config = dict(
    experts_per_token=6,
    d_shared_expert=128,
    norm_eps=1e-05,
    tie_embeddings='early',
)
Below are experts of layer 7 (counted from 0) of a mixture-of-experts language model. Rows are named router (the router's row for the expert), down (a neuron's output weights, with its number) and show model dimensions 0-191. Each number is 50 + 12 x the weight over its row's rms, rounded and kept within 0 to 99.
After each expert's rows: a language model's description of what the expert responds to. This comes from a sample of Wikipedia text that the model never trained on.

# expert 25
router:55 48 82 78 29 54 48 55 58 24 54 80 56 41 56 53 92 45 55 64 63 35 41 49 63 45 55 54 45 64 38 20 40 49 66 39 38 39 74 41 62 54 35 50 30 58 62 70 48 65 65 61 36 55 46 56 50 43 42 47 53 57 53 43 48 40 49 61 65 51 48 40 50 50 45 49 49 55 35 39 44 53 64 44 67 19 49 37 54 45 34 41 41 58 56 39 37 68 37 49 43 46 45 46 51 38 65 40 34 58 66 60 50 49 66 69 72 29 48 41 58 61 47 66 77 44 70 59 31 64 49 43 45 43 51 29 61 59 65 58 51 53 52 45 58 37 45 43 44 55 44 36 56 45 55 36 50 57 40 38 47 52 46 37 64 41 59 51 62 58 42 74 54 62 57 55 55 46 52 78 40 37 44 30 47 55 79 51 54 36 48 57
down1:45 34 22 65 53 38 65 53 50 33 48 69 42 52 34 51 44 65 63 42 51 56 44 74 54 61 41 66 55 52 59 42 47 66 39 52 61 62 55 55 37 71 46 44 26 52 41 55 46 47 34 63 49 59 43 48 45 47 43 52 56 48 23 49 57 55 48 65 52 54 56 61 42 53 55 63 60 53 70 56 68 43 24 40 39 53 32 58 53 42 35 53 56 36 52 69 43 56 76 42 62 51 51 60 57 28 46 46 63 32 53 31 69 68 60 48 43 48 44 36 45 36 51 21 72 33 51 70 20 50 54 48 74 69 65 47 25 45 46 43 50 43 49 58 61 52 60 28 45 58 49 35 64 50 35 59 69 47 32 58 61 36 65 68 40 31 42 37 67 76 39 49 54 38 72 43 45 53 52 52 40 55 66 36 51 34 36 49 57 40 35 51
down2:65 47 56 59 60 53 44 36 28 45 62 48 38 39 43 51 53 42 46 36 33 50 52 61 47 57 44 43 43 63 58 56 46 53 69 46 55 65 53 56 52 51 60 56 40 40 56 60 65 38 28 51 85 50 46 59 48 39 51 41 39 32 57 52 45 61 39 52 30 54 47 63 26 44 50 62 54 33 45 43 76 61 48 47 57 52 46 78 36 36 33 42 59 35 41 22 68 32 51 45 48 39 32 63 60 63 42 37 53 57 54 27 42 84 43 59 70 61 63 28 55 45 49 57 42 65 46 55 41 65 52 83 57 49 65 55 57 61 84 45 35 43 51 63 41 59 41 47 52 61 42 52 33 25 46 48 64 49 68 49 51 35 48 43 40 63 54 37 59 24 49 56 57 34 46 39 54 80 55 20 48 45 58 46 45 55 48 61 52 61 45 42
Description: Commas, in, at, of and located after names of buildings, stadiums, churches, museums and towns, as in "Stadium, which" or "interred at".

# expert 50
router:55 69 61 54 60 40 63 41 65 45 69 37 37 37 51 40 37 36 40 75 43 63 47 52 63 66 25 57 45 61 55 54 45 24 59 39 54 56 51 47 39 38 32 56 49 55 53 55 60 48 76 39 58 81 50 50 26 26 44 31 36 53 66 56 44 57 69 41 64 40 30 40 57 81 34 41 66 24 56 35 52 39 49 59 54 54 47 65 32 51 19 33 53 53 38 50 60 48 48 53 66 69 63 48 42 49 36 52 47 52 48 42 56 40 39 57 63 26 31 54 61 53 67 50 48 47 60 51 62 35 57 54 57 79 51 49 40 45 43 43 55 60 35 49 43 77 56 72 79 69 53 62 50 36 43 53 49 62 56 52 47 44 53 59 65 40 37 50 55 49 35 64 48 63 33 56 37 65 53 58 46 55 64 39 53 62 59 41 66 54 53 55
down1:27 47 56 42 56 47 57 46 61 59 46 56 41 64 51 58 46 54 68 35 70 50 56 69 50 53 46 72 43 37 56 58 60 50 40 46 32 57 61 60 56 58 58 58 37 45 47 67 49 57 56 52 53 33 71 54 35 65 44 40 71 54 42 42 45 56 26 70 36 41 41 45 73 59 63 49 35 54 46 67 70 36 49 61 42 35 49 50 46 43 38 47 50 44 53 17 46 53 66 54 38 49 55 53 54 65 47 51 51 47 41 37 61 88 45 24 29 52 68 27 41 46 42 81 65 63 38 27 47 61 36 65 39 50 50 43 45 59 60 43 61 48 66 79 49 52 51 43 56 58 51 57 48 42 49 29 80 47 44 69 33 62 50 43 58 44 52 61 35 52 42 51 60 48 49 25 49 43 34 47 57 51 63 61 39 28 38 74 67 31 44 58
down2:68 62 53 51 35 70 68 39 40 47 31 49 44 45 52 46 50 44 62 49 35 42 47 17 40 42 37 42 45 40 35 59 61 42 65 43 39 42 69 35 64 57 56 53 61 58 37 45 64 34 52 46 56 52 35 36 47 37 64 64 39 54 58 63 23 65 52 55 39 26 36 42 41 32 58 78 54 44 44 52 64 45 36 62 62 45 40 61 24 46 30 74 44 50 54 54 52 37 47 59 55 59 89 35 35 57 45 47 48 50 72 70 66 56 51 63 50 50 39 53 56 49 39 34 61 67 59 50 32 57 60 53 72 66 74 52 62 59 36 42 56 46 32 56 54 61 55 57 51 46 42 55 47 48 40 59 52 55 53 41 44 47 89 63 34 33 36 37 37 42 43 54 59 34 62 48 55 45 53 66 49 51 57 62 53 72 73 50 41 58 58 52
Description: Isolated capital letters and digits in lists, codes and coordinates, such as "A and B", keys of G and E, 350, CB, FW.

# expert 48
router:48 65 58 29 49 53 44 35 56 71 47 46 64 52 47 50 37 62 65 65 45 22 72 30 66 52 54 58 44 63 61 43 63 44 56 51 57 44 38 51 38 59 58 60 40 59 49 48 53 32 49 51 51 41 44 43 41 47 42 31 42 70 57 57 51 56 62 59 67 68 44 18 53 48 37 44 27 39 63 35 36 56 11 35 39 39 56 58 64 50 42 36 78 63 66 58 60 29 53 41 68 55 46 39 39 46 54 58 61 54 67 40 39 50 61 40 30 52 39 44 45 60 43 50 78 54 66 36 48 57 68 60 55 45 59 31 58 31 38 45 69 48 50 38 47 49 45 55 71 31 69 61 53 50 57 42 60 44 64 53 57 30 48 57 56 47 63 60 52 63 48 56 26 69 55 56 47 73 57 72 48 51 72 60 60 55 54 64 27 52 36 44
down1:64 43 58 46 45 46 43 43 56 43 42 44 30 54 31 40 53 29 45 53 41 77 64 53 54 41 42 45 43 59 36 44 53 46 56 65 52 80 27 45 72 48 57 51 54 36 57 40 40 75 52 55 40 22 55 50 55 62 28 46 48 50 46 20 48 46 50 46 45 59 53 42 60 44 63 54 60 63 35 47 52 30 54 62 62 44 40 44 51 49 55 49 43 28 52 53 42 51 64 60 18 20 74 60 40 51 26 27 34 48 53 30 51 63 52 32 37 39 54 55 62 58 44 39 43 65 38 57 62 47 44 73 48 51 35 41 44 32 37 53 29 50 41 35 65 62 28 65 59 53 57 32 56 48 50 39 56 61 41 55 51 47 56 58 77 30 56 70 57 40 44 52 50 48 60 23 47 56 60 55 61 40 57 70 45 57 41 60 27 28 56 50
down2:43 50 52 66 20 47 73 30 17 28 56 33 37 47 43 41 46 50 64 55 45 42 46 38 47 33 53 40 51 45 47 69 53 50 63 43 67 69 56 54 55 41 60 44 53 43 49 38 48 57 55 40 31 73 38 49 51 26 59 51 60 59 45 43 42 39 47 43 63 59 46 69 50 52 52 67 62 42 58 58 41 50 60 37 34 31 44 41 48 22 33 57 66 52 61 37 34 51 53 46 71 61 51 52 34 54 37 47 54 39 61 45 29 38 54 46 54 52 54 63 50 55 52 60 45 59 50 61 79 57 30 39 35 35 49 39 68 54 62 46 50 39 61 37 49 43 56 49 42 55 46 44 24 44 68 52 48 64 40 45 79 72 89 75 69 49 12 58 44 53 38 51 47 45 50 52 47 60 39 51 54 41 73 49 62 50 64 60 53 39 47 46
Description: First capital letter or fragment of a name or heading split into pieces, such as M in Matches, T in Teignmouth, Mi, Cam.

# expert 44
router:43 46 51 34 57 55 47 41 44 65 55 58 61 41 37 55 54 34 46 72 32 34 61 39 63 61 32 72 56 66 61 40 50 59 63 45 55 53 37 52 56 50 60 36 55 63 27 37 36 52 47 45 46 47 45 39 40 65 41 28 58 61 56 56 53 58 67 37 75 49 34 47 35 54 96 66 32 46 59 44 46 60 60 52 74 43 36 45 61 65 19 53 28 59 58 61 53 52 54 41 62 62 42 43 55 39 50 56 43 32 61 52 57 64 60 69 51 64 47 33 39 42 56 51 57 62 57 43 38 39 60 64 53 49 52 31 84 42 50 49 36 73 54 34 46 49 43 31 61 35 50 63 73 65 41 61 46 56 55 74 40 38 50 54 50 44 55 38 58 55 51 30 34 55 30 54 45 55 52 28 52 56 68 65 63 44 47 33 44 31 44 45
down1:65 49 42 59 37 35 70 43 55 30 53 54 51 61 45 50 58 58 66 24 78 41 48 51 48 53 55 52 34 33 38 77 41 41 49 34 38 62 53 55 44 54 47 44 61 53 69 29 71 50 50 67 51 64 42 38 62 43 45 54 33 50 44 40 56 30 35 57 47 27 37 61 72 36 53 55 46 50 37 52 45 50 47 55 32 40 44 57 45 16 45 88 65 61 72 42 56 56 41 53 37 68 66 55 48 61 47 47 67 54 53 53 59 49 37 23 63 41 53 45 51 64 79 46 46 47 34 32 34 64 63 65 54 65 55 58 55 42 75 52 69 62 55 19 43 40 34 57 64 68 51 56 29 47 43 53 39 54 42 51 54 64 50 46 47 47 56 49 42 31 49 56 40 51 39 47 51 61 62 54 57 19 60 36 41 42 47 43 49 59 39 44
down2:56 53 51 60 49 24 58 18 66 40 31 24 43 45 38 31 36 39 44 43 56 42 65 48 61 47 54 45 61 35 51 60 47 44 66 51 54 66 42 73 71 24 49 40 67 38 58 35 56 42 50 39 51 30 50 53 47 54 45 49 30 47 69 19 44 39 44 50 55 41 55 52 39 50 56 50 34 52 48 44 58 29 65 38 74 54 65 54 43 41 47 42 70 26 58 34 32 60 24 49 36 60 59 45 52 48 39 46 66 28 42 46 29 56 42 38 48 49 36 42 58 43 64 45 49 68 59 44 42 20 45 51 64 68 57 42 32 45 64 59 47 60 49 45 55 59 69 33 67 52 36 62 42 38 30 51 38 66 38 41 39 48 69 48 50 63 53 65 52 47 39 30 63 51 46 49 42 35 32 57 41 55 40 32 58 48 68 51 55 40 67 37
Description: First capital pieces of proper names and titles, like J, Sp, St, Cor, Mc, Saint, plus "=" closing article headings.

# expert 12
router:48 43 44 48 52 35 63 52 51 58 43 37 49 60 36 42 56 31 26 52 72 59 61 30 44 61 61 36 46 39 67 60 66 60 45 64 42 35 28 33 32 52 62 45 84 47 30 43 47 60 30 27 39 29 76 29 51 56 54 54 46 44 63 58 49 41 42 36 39 44 61 72 64 32 59 38 38 71 45 36 37 42 63 52 64 53 30 27 47 44 51 54 55 55 41 61 38 47 52 43 59 23 47 42 62 45 58 56 40 58 57 38 43 48 34 57 60 64 60 49 58 34 49 66 34 46 41 32 72 34 30 56 55 58 36 69 31 52 54 50 66 28 48 42 48 54 73 49 44 61 39 62 53 35 57 71 60 45 55 71 43 39 59 36 46 32 46 64 58 52 45 42 44 37 55 57 57 35 60 47 42 54 42 33 55 67 43 51 51 58 31 57
down2:62 63 46 73 51 47 75 36 39 29 29 42 40 59 54 46 52 51 65 47 31 34 71 38 58 48 40 38 57 45 39 59 48 48 58 33 36 42 37 70 40 50 42 71 53 66 61 32 52 48 65 60 46 26 52 67 63 46 70 51 54 56 66 67 55 40 46 44 63 15 51 62 53 59 61 47 44 40 64 49 50 56 59 54 69 75 76 42 37 58 44 54 65 40 58 42 44 51 54 48 63 60 60 39 37 39 46 45 60 35 23 55 33 37 51 58 59 35 45 61 41 47 81 22 61 53 70 55 46 46 42 56 60 47 47 51 45 66 55 57 71 59 41 53 31 40 47 53 56 44 40 68 39 53 18 73 51 69 56 50 47 38 41 43 39 64 31 47 51 28 55 41 45 48 52 33 42 45 30 60 55 40 52 70 48 50 54 53 54 49 61 56
down3:50 57 71 36 50 38 47 46 52 68 60 57 59 45 40 52 37 38 58 29 64 42 32 60 52 30 60 57 66 55 41 59 64 46 56 53 59 21 36 55 68 40 62 58 49 59 63 45 19 31 68 39 50 50 38 52 45 36 57 56 55 34 47 31 39 56 50 54 62 60 50 54 71 63 26 72 73 32 30 54 62 54 19 35 49 51 66 56 47 57 52 49 29 41 38 58 51 60 50 48 62 40 25 26 72 78 56 47 45 64 35 56 62 48 46 48 57 39 57 21 68 59 57 63 50 57 55 73 64 47 49 52 44 47 41 55 33 62 51 38 40 45 48 54 58 39 61 45 58 50 40 32 47 61 49 44 55 51 51 36 67 38 50 47 45 53 50 47 80 50 52 68 36 56 30 47 29 42 33 45 39 64 37 54 46 65 56 33 39 58 61 39
Description: Plural suffix s or apostrophe on group nouns and possessives, such as farmers', Children's, women, students, police, They.

# expert 10
router:52 52 48 47 59 43 70 41 39 72 56 38 57 39 52 55 39 34 42 53 44 51 71 59 43 56 73 46 63 54 47 35 52 56 40 44 59 57 35 72 49 49 38 53 47 54 62 35 37 22 35 45 53 16 41 50 52 54 64 43 40 36 47 58 57 57 37 65 84 57 69 52 48 50 73 44 48 34 56 35 49 61 63 71 38 58 32 37 42 51 58 47 52 53 47 59 35 53 51 43 44 45 53 22 54 45 54 42 60 49 45 42 40 65 57 41 49 85 57 37 52 34 52 47 65 39 50 38 41 61 28 57 45 40 46 58 61 49 55 57 28 57 59 48 58 54 54 47 42 37 49 45 66 44 71 32 23 58 76 48 56 30 50 50 34 49 47 62 49 43 38 50 35 64 66 52 43 54 57 27 36 43 50 24 73 32 48 37 59 66 19 45
down1:35 50 52 33 38 50 50 63 63 53 54 59 57 32 36 66 41 32 33 62 40 62 62 29 48 57 68 35 44 33 73 52 49 38 36 52 74 27 50 55 50 46 30 36 38 32 69 36 64 41 56 60 39 41 61 52 50 28 50 48 45 41 43 48 56 55 56 40 39 40 47 45 51 67 49 64 47 61 48 67 45 50 36 58 43 58 37 46 34 64 60 47 56 56 58 53 46 38 49 40 26 55 69 45 56 58 59 62 39 63 49 47 42 51 40 49 33 32 58 39 47 27 27 48 49 49 41 47 51 55 41 62 18 38 80 53 66 35 61 43 67 38 60 42 46 39 52 53 54 45 62 43 51 55 59 57 34 68 58 40 35 61 43 56 45 53 44 31 61 58 67 47 28 29 41 13 60 65 73 38 50 55 54 21 55 37 46 37 44 55 34 69
down2:54 52 44 61 35 49 49 35 62 46 67 45 55 64 55 60 65 40 42 38 54 44 40 61 32 47 67 52 56 51 77 69 42 80 59 52 73 47 51 46 48 41 47 56 51 49 42 63 51 37 47 31 57 43 52 66 42 53 39 14 53 53 50 70 49 47 47 64 41 39 48 48 23 39 47 72 40 66 51 52 62 49 56 34 59 61 38 47 40 53 65 42 61 25 45 21 32 66 49 50 55 44 66 58 48 44 53 53 58 42 50 51 43 53 49 65 61 36 35 60 67 51 17 51 64 52 46 63 38 32 61 71 62 37 47 48 49 35 44 51 57 62 44 44 51 32 46 73 50 56 64 66 50 62 67 38 48 48 40 70 57 51 76 84 46 61 45 58 39 32 47 56 70 74 53 52 28 69 43 20 57 58 57 40 48 53 55 45 54 42 48 51
Description: Middle and end pieces of proper names, chiefly places, clubs and regiments, such as Huss-ar-s, Mall-or-ca, Mac-ca-bi, G-lam-organ.

# expert 11
router:61 54 44 56 40 33 39 83 56 42 44 45 39 41 48 60 61 41 61 52 53 43 54 51 30 53 61 47 42 54 50 62 47 48 60 61 55 38 61 66 37 47 62 63 67 55 50 45 86 54 60 47 32 72 64 38 50 42 52 62 57 35 36 50 42 45 28 37 42 39 50 61 43 59 40 44 61 49 56 47 46 71 29 41 38 65 30 46 34 59 46 46 62 57 19 50 57 56 56 26 60 81 39 52 62 39 47 63 40 45 36 64 43 45 61 44 67 65 38 80 37 65 53 79 45 40 53 53 48 26 48 52 59 44 43 34 47 46 48 69 54 35 39 53 31 52 46 64 48 34 46 26 57 20 59 67 45 48 29 59 56 57 64 39 37 55 48 69 57 23 49 31 57 40 59 56 55 56 51 42 41 37 49 38 40 57 48 55 40 68 47 42
down2:44 44 42 54 41 45 51 37 51 56 51 58 48 65 48 40 55 63 47 58 36 35 51 35 54 54 64 41 79 57 68 44 34 65 43 76 43 64 40 56 43 72 47 61 33 49 49 53 64 84 47 52 54 70 62 64 41 53 39 36 47 49 37 57 64 52 51 40 29 47 57 60 54 47 39 55 74 62 37 52 49 57 54 30 47 57 50 31 30 43 58 56 51 61 56 56 58 34 69 25 45 45 46 55 51 59 34 51 57 21 27 73 41 48 38 55 50 23 61 61 49 46 49 39 24 65 27 64 63 59 46 72 38 29 55 72 57 58 43 64 64 40 44 52 34 38 59 59 51 47 60 56 47 41 56 58 42 53 43 54 67 62 82 45 38 61 47 53 33 57 44 58 39 60 46 47 82 39 36 27 38 54 42 43 56 43 69 38 57 47 53 47
down3:58 33 67 45 39 55 24 34 59 46 52 58 47 33 36 36 54 32 51 49 60 77 40 73 59 66 32 39 59 31 69 42 33 14 55 35 40 51 33 45 46 73 44 37 53 67 75 43 38 49 43 49 47 50 46 48 52 47 50 53 65 36 38 59 45 32 70 43 63 56 55 47 59 70 40 77 67 43 52 56 41 54 79 62 61 35 56 43 52 29 50 27 61 49 56 46 56 32 52 54 47 50 57 46 41 43 61 60 62 39 56 58 61 54 52 53 36 43 61 51 55 62 54 47 43 46 61 48 48 56 75 52 56 36 44 40 29 62 41 51 27 23 65 51 45 46 43 69 60 60 57 52 51 64 36 47 47 63 35 45 49 42 67 54 28 49 48 42 50 49 34 43 71 43 69 48 62 37 51 34 27 44 71 44 60 56 64 53 63 56 69 61
Description: Head nouns after an article or adjective, often sports and institutional, such as goal, striker, degree, decision, plus plural endings.

# expert 16
router:46 61 51 60 55 36 45 51 52 62 53 51 68 67 56 64 69 29 57 45 50 26 53 66 43 54 28 79 50 56 61 59 47 33 39 52 54 57 53 49 56 64 53 40 44 42 45 40 47 37 38 27 41 51 67 67 40 52 60 52 47 67 67 46 41 46 56 23 45 59 51 40 46 72 36 59 41 69 39 46 65 64 37 59 44 41 26 57 64 59 41 42 42 59 23 41 54 41 88 76 60 58 64 60 53 45 31 58 58 44 56 52 66 43 51 66 47 70 61 74 63 50 65 29 47 50 53 39 50 40 57 42 64 55 45 54 56 59 37 30 66 52 57 44 43 67 63 41 28 40 40 27 55 50 42 46 53 37 70 60 56 44 45 57 40 37 67 56 34 71 61 60 27 42 43 42 56 70 56 29 54 57 41 45 48 56 37 30 47 55 63 58
down4:47 71 54 41 65 57 46 51 48 67 56 54 70 46 53 48 69 60 60 48 59 51 56 47 45 38 38 60 13 45 74 70 46 61 58 64 67 47 51 50 45 39 47 70 43 47 42 61 59 42 42 66 27 42 36 78 46 57 74 48 67 56 43 57 40 62 67 57 45 48 72 50 68 39 64 51 60 42 62 41 56 69 38 58 59 29 54 63 65 40 54 22 51 65 46 02 62 60 44 75 47 37 55 36 54 41 65 42 51 37 40 51 56 27 55 62 53 43 58 37 48 71 40 38 44 54 26 36 29 46 50 46 52 46 55 65 58 71 48 43 41 49 45 37 57 45 43 42 57 47 59 34 59 38 49 46 49 79 51 37 40 34 47 63 43 45 61 67 72 46 53 40 51 52 42 26 63 52 50 55 53 59 55 40 57 41 55 41 55 44 53 47
down5:45 24 46 28 56 60 43 49 56 54 63 68 46 56 47 64 68 69 72 43 55 38 64 53 58 69 72 76 44 63 57 50 61 61 68 37 74 43 47 45 48 44 60 41 68 31 70 37 30 51 55 70 62 52 56 62 60 63 45 53 35 69 49 46 33 46 45 49 53 44 60 66 41 66 60 60 47 52 36 36 45 73 58 62 34 60 66 63 64 74 49 44 61 39 69 44 25 39 38 70 60 50 47 46 58 72 63 41 55 46 41 39 58 61 56 52 58 39 69 41 66 38 64 58 46 50 46 45 48 23 56 53 58 35 66 53 29 41 48 62 71 48 55 40 46 53 60 74 54 38 50 47 51 58 61 53 34 49 54 38 51 49 60 70 61 48 58 72 41 38 34 54 56 37 59 53 66 57 45 27 59 48 52 54 49 22 61 48 64 51 36 62
Description: Opening pieces of scientific Greek-derived words like phy-logenetic, Ph-ysiology, an-throp-ology, plus pipes and digits inside statistics tables.

# expert 19
router:43 48 72 22 59 56 51 49 43 38 60 47 53 55 67 66 55 41 46 47 45 41 55 51 47 69 45 46 55 63 51 40 31 34 70 35 62 12 51 62 42 54 46 48 54 42 38 63 47 68 43 51 37 48 58 58 47 60 65 44 67 55 50 36 50 47 68 28 48 29 53 52 33 42 36 52 48 63 35 43 44 32 32 44 59 53 32 72 43 37 50 65 66 61 42 52 66 51 42 25 47 71 35 54 60 67 53 59 59 49 51 43 62 58 67 82 52 44 50 55 41 53 65 49 47 74 44 52 46 73 61 40 31 48 54 33 53 49 58 52 46 51 46 47 60 46 56 51 50 64 31 35 31 70 61 45 48 69 62 50 33 61 55 41 61 62 44 54 47 53 37 37 64 63 38 54 72 59 64 68 32 32 63 56 50 55 82 46 44 35 68 76
down0:50 49 53 57 57 60 40 48 77 52 23 45 49 47 60 46 52 39 55 34 62 52 83 43 48 62 31 45 44 68 41 52 37 56 42 53 61 40 42 84 33 48 46 35 44 58 09 59 68 55 46 58 59 61 51 47 48 54 51 56 41 54 35 58 43 51 64 38 38 71 48 52 55 71 54 38 50 48 54 54 47 65 41 14 40 64 41 47 48 35 70 63 53 58 50 44 55 55 36 29 56 42 55 51 48 60 64 68 41 57 62 48 36 46 58 44 50 32 36 52 46 60 67 59 75 47 48 51 53 37 44 40 48 39 66 42 55 39 76 47 58 35 41 65 36 45 59 66 51 60 72 55 67 48 48 61 30 65 44 52 39 48 59 37 55 50 50 68 62 62 30 54 67 53 68 49 72 50 36 62 51 30 58 44 55 30 50 60 36 68 53 74
down1:48 60 40 58 56 42 36 46 43 54 53 38 72 50 68 63 46 34 62 66 25 57 57 15 37 27 48 21 50 30 39 49 56 48 43 62 31 60 57 56 29 50 50 31 47 55 56 30 60 53 34 46 62 62 59 42 51 60 76 49 54 52 42 18 44 25 58 64 46 37 45 50 49 36 34 69 49 42 59 56 68 44 41 48 45 50 52 53 49 54 63 63 57 36 59 47 55 53 65 58 47 42 85 61 53 65 27 29 45 52 51 44 39 52 37 67 28 58 39 51 60 48 33 55 60 57 32 52 46 57 39 50 54 42 44 66 39 56 86 65 46 32 38 52 55 49 60 48 37 60 45 28 38 58 31 56 62 52 72 39 45 35 54 60 57 49 35 47 70 57 56 51 43 54 49 47 53 33 41 53 48 62 35 34 48 44 43 47 64 29 49 36
Description: Main-clause verbs after a subject noun phrase, especially is, was, would, may, including, as in "The goal of these measures is".

# expert 28
router:49 46 41 49 37 57 37 63 34 54 59 43 20 44 47 59 39 31 28 51 44 77 23 43 47 40 45 27 37 40 54 49 46 72 62 63 23 65 37 50 49 50 59 44 76 38 29 44 58 48 48 62 53 32 55 39 70 51 47 65 51 24 48 40 61 39 47 58 75 57 58 62 63 31 60 40 51 64 57 40 49 54 34 42 49 44 58 59 48 53 48 83 54 52 48 49 53 59 34 61 43 54 44 46 62 48 61 45 43 47 49 46 58 40 42 61 42 44 45 45 29 49 74 38 21 53 25 43 39 51 35 50 33 50 50 66 40 39 73 49 50 33 50 47 30 28 41 76 47 57 44 36 64 43 69 40 63 37 65 45 45 38 60 40 52 60 47 36 57 25 43 44 64 50 71 33 50 36 53 68 42 56 54 62 38 42 49 47 58 48 44 49
down0:49 45 49 40 54 64 50 61 49 47 57 48 35 63 60 61 49 26 45 74 60 41 39 47 44 46 51 62 67 53 57 54 68 40 35 63 51 48 39 66 24 40 62 68 68 30 49 64 65 49 46 56 40 35 60 62 60 49 58 64 47 44 34 52 44 55 43 16 53 63 39 55 41 41 54 18 48 47 62 37 42 70 59 44 52 33 61 42 57 47 42 40 40 61 50 67 61 47 39 67 48 72 65 37 48 49 50 62 38 50 42 34 74 23 64 43 45 44 30 69 59 63 69 52 35 58 58 23 60 39 48 52 13 47 62 64 41 45 44 56 38 53 41 62 48 68 49 64 51 37 66 31 55 45 60 46 55 42 45 48 60 32 64 72 60 43 52 45 60 41 38 51 46 63 59 46 67 61 50 57 32 58 41 59 44 64 27 70 35 49 60 55
down1:42 61 39 45 43 32 35 55 44 52 59 50 51 56 53 44 58 50 61 52 57 54 67 46 56 54 38 47 31 63 52 62 64 38 49 60 62 55 62 55 24 42 52 32 62 54 55 63 39 58 39 51 47 40 43 40 59 48 56 36 48 64 49 42 56 64 50 55 35 58 55 35 47 54 77 72 36 43 33 42 38 71 37 40 55 36 59 47 53 40 58 56 62 59 32 47 46 59 50 64 68 53 40 86 59 48 12 31 51 37 38 62 34 29 38 40 40 57 63 44 41 55 49 48 40 59 48 29 57 54 51 35 70 41 51 56 87 35 83 54 53 32 45 58 37 35 29 27 50 48 71 70 48 53 56 45 59 48 47 56 49 46 64 60 64 33 32 33 72 57 58 50 44 52 35 54 71 41 56 47 37 58 49 52 53 37 33 63 42 38 69 62
Description: Inflection endings and verbs that take objects, like lessen-ing, depend-s, deem-ed, plus prevent, protect, allow, and "by" or "due to".

# expert 8
router:49 38 20 75 50 29 57 40 48 61 20 41 34 45 57 43 43 68 33 53 40 79 71 35 38 57 52 43 40 38 58 59 58 36 45 28 73 69 44 53 53 46 31 60 38 42 51 36 30 51 44 58 53 56 61 36 62 41 46 39 57 49 34 40 67 58 40 31 64 49 37 61 40 37 50 46 71 60 21 46 46 53 66 48 46 68 71 54 51 60 56 52 35 19 45 48 49 70 34 62 62 49 49 65 48 44 39 42 55 51 50 52 55 41 31 57 27 47 36 40 32 60 51 28 64 46 57 53 34 65 29 52 75 66 63 61 49 51 50 56 50 57 63 49 51 50 49 40 56 52 41 35 51 48 44 55 52 71 29 49 34 59 50 39 28 48 52 53 56 53 38 30 55 44 68 38 45 32 54 57 42 65 65 50 53 60 62 45 57 40 38 45
down0:65 48 63 62 77 36 43 58 38 25 69 69 62 46 49 55 40 66 55 46 51 32 26 32 30 34 38 33 48 20 49 52 36 28 53 62 41 34 71 56 64 37 54 59 63 45 32 77 70 40 48 73 39 43 47 43 49 45 50 48 41 46 43 54 51 42 24 55 38 50 45 52 53 40 59 59 62 31 55 41 58 75 56 28 52 45 59 45 49 42 42 60 32 54 27 56 47 66 54 51 59 52 27 29 43 44 61 38 52 87 59 41 75 41 45 52 42 56 71 60 59 51 50 42 56 61 40 49 50 24 39 37 56 58 53 37 57 68 50 37 51 58 45 53 48 48 60 54 45 47 70 31 53 55 59 45 41 43 51 40 40 50 61 41 55 46 49 38 65 39 56 66 49 55 44 55 44 59 58 40 48 73 53 63 44 45 35 39 26 45 63 54
down1:56 34 53 55 60 61 36 53 48 37 51 51 58 48 69 39 54 30 73 72 64 53 65 49 64 32 63 58 69 59 60 69 49 40 43 44 44 68 25 46 26 38 39 42 54 33 49 60 62 57 35 61 46 62 56 55 60 64 64 43 50 59 55 34 70 25 43 67 59 50 59 66 32 31 45 59 38 42 49 43 71 45 51 39 44 61 42 51 55 46 49 46 54 33 44 27 40 54 47 46 43 31 61 57 76 61 54 50 42 49 42 54 27 45 54 48 39 67 54 51 51 59 51 38 75 37 60 56 40 70 59 44 60 55 36 29 32 50 78 58 39 24 50 67 56 43 50 61 50 54 52 39 63 22 43 69 41 49 61 59 41 29 75 55 35 68 48 48 40 57 42 48 56 51 29 41 66 37 35 56 68 35 46 29 47 50 50 61 55 52 54 48
Description: The word "with" after verbs or participles (paved with, lined with, at odds with), and surname endings in credit lists like Johnson, Moore, -son.

# expert 60
router:62 41 44 37 35 57 42 40 61 34 43 42 65 58 49 34 64 36 46 38 59 41 58 45 55 65 64 43 61 46 33 65 62 56 53 47 54 73 44 65 64 29 42 55 22 48 45 59 57 43 45 70 51 60 59 70 63 48 70 45 29 49 52 42 52 50 67 57 70 44 44 49 68 57 45 60 40 38 54 42 68 37 75 44 55 72 39 28 41 51 68 42 62 51 40 54 57 50 62 61 50 46 40 68 51 45 34 57 42 48 57 32 39 46 67 74 56 57 54 37 49 39 37 48 54 32 70 49 51 52 43 18 33 72 36 55 51 38 67 72 37 61 53 38 65 54 40 49 39 36 40 51 48 49 57 31 44 36 33 45 45 40 56 43 48 69 39 33 31 46 68 70 52 64 41 44 26 33 64 65 54 29 41 47 66 49 50 28 36 59 39 55
down1:66 45 52 58 56 41 38 32 47 45 65 43 33 44 58 65 47 67 44 64 49 56 46 41 57 49 42 49 56 42 73 46 34 46 44 51 50 74 24 31 35 40 44 24 42 65 51 60 39 66 47 24 51 52 63 55 50 28 61 55 55 53 46 47 52 24 48 50 50 38 49 45 27 17 43 48 55 40 64 51 41 64 65 54 46 62 57 42 71 49 18 73 57 42 36 37 62 47 58 23 51 70 45 45 19 65 55 68 51 39 65 44 31 40 42 57 66 52 35 42 44 57 41 50 56 41 31 55 57 64 40 49 67 48 21 32 36 39 36 50 67 48 56 46 61 44 51 34 48 50 27 49 54 44 58 35 54 48 27 62 59 50 57 46 50 26 51 45 42 59 53 40 52 39 27 46 38 69 56 51 58 44 28 44 53 53 54 49 65 56 50 55
down2:70 58 39 61 58 16 61 30 50 57 67 52 43 38 48 45 55 50 26 49 60 61 56 48 55 57 38 33 51 54 58 51 14 67 51 51 72 61 43 40 48 52 49 55 37 45 40 53 59 55 63 46 25 57 49 41 64 45 42 56 54 40 44 61 64 45 59 50 57 91 54 57 47 42 47 45 62 64 53 56 52 33 54 33 54 46 53 45 53 50 50 63 64 61 44 43 41 63 57 65 48 42 36 54 24 49 65 58 64 58 63 48 67 58 63 43 34 60 52 57 51 48 73 44 26 42 56 81 44 40 29 35 45 61 54 62 55 50 52 61 61 47 62 38 30 84 70 45 58 42 61 50 63 47 45 37 39 64 49 53 71 73 58 42 61 49 22 52 31 63 54 47 61 49 54 58 51 53 39 64 53 54 38 44 59 23 48 50 66 26 35 42
Description: Commas and periods ending introductory phrases or sentences, such as in Beijing, However, plus ". and ), and but, although.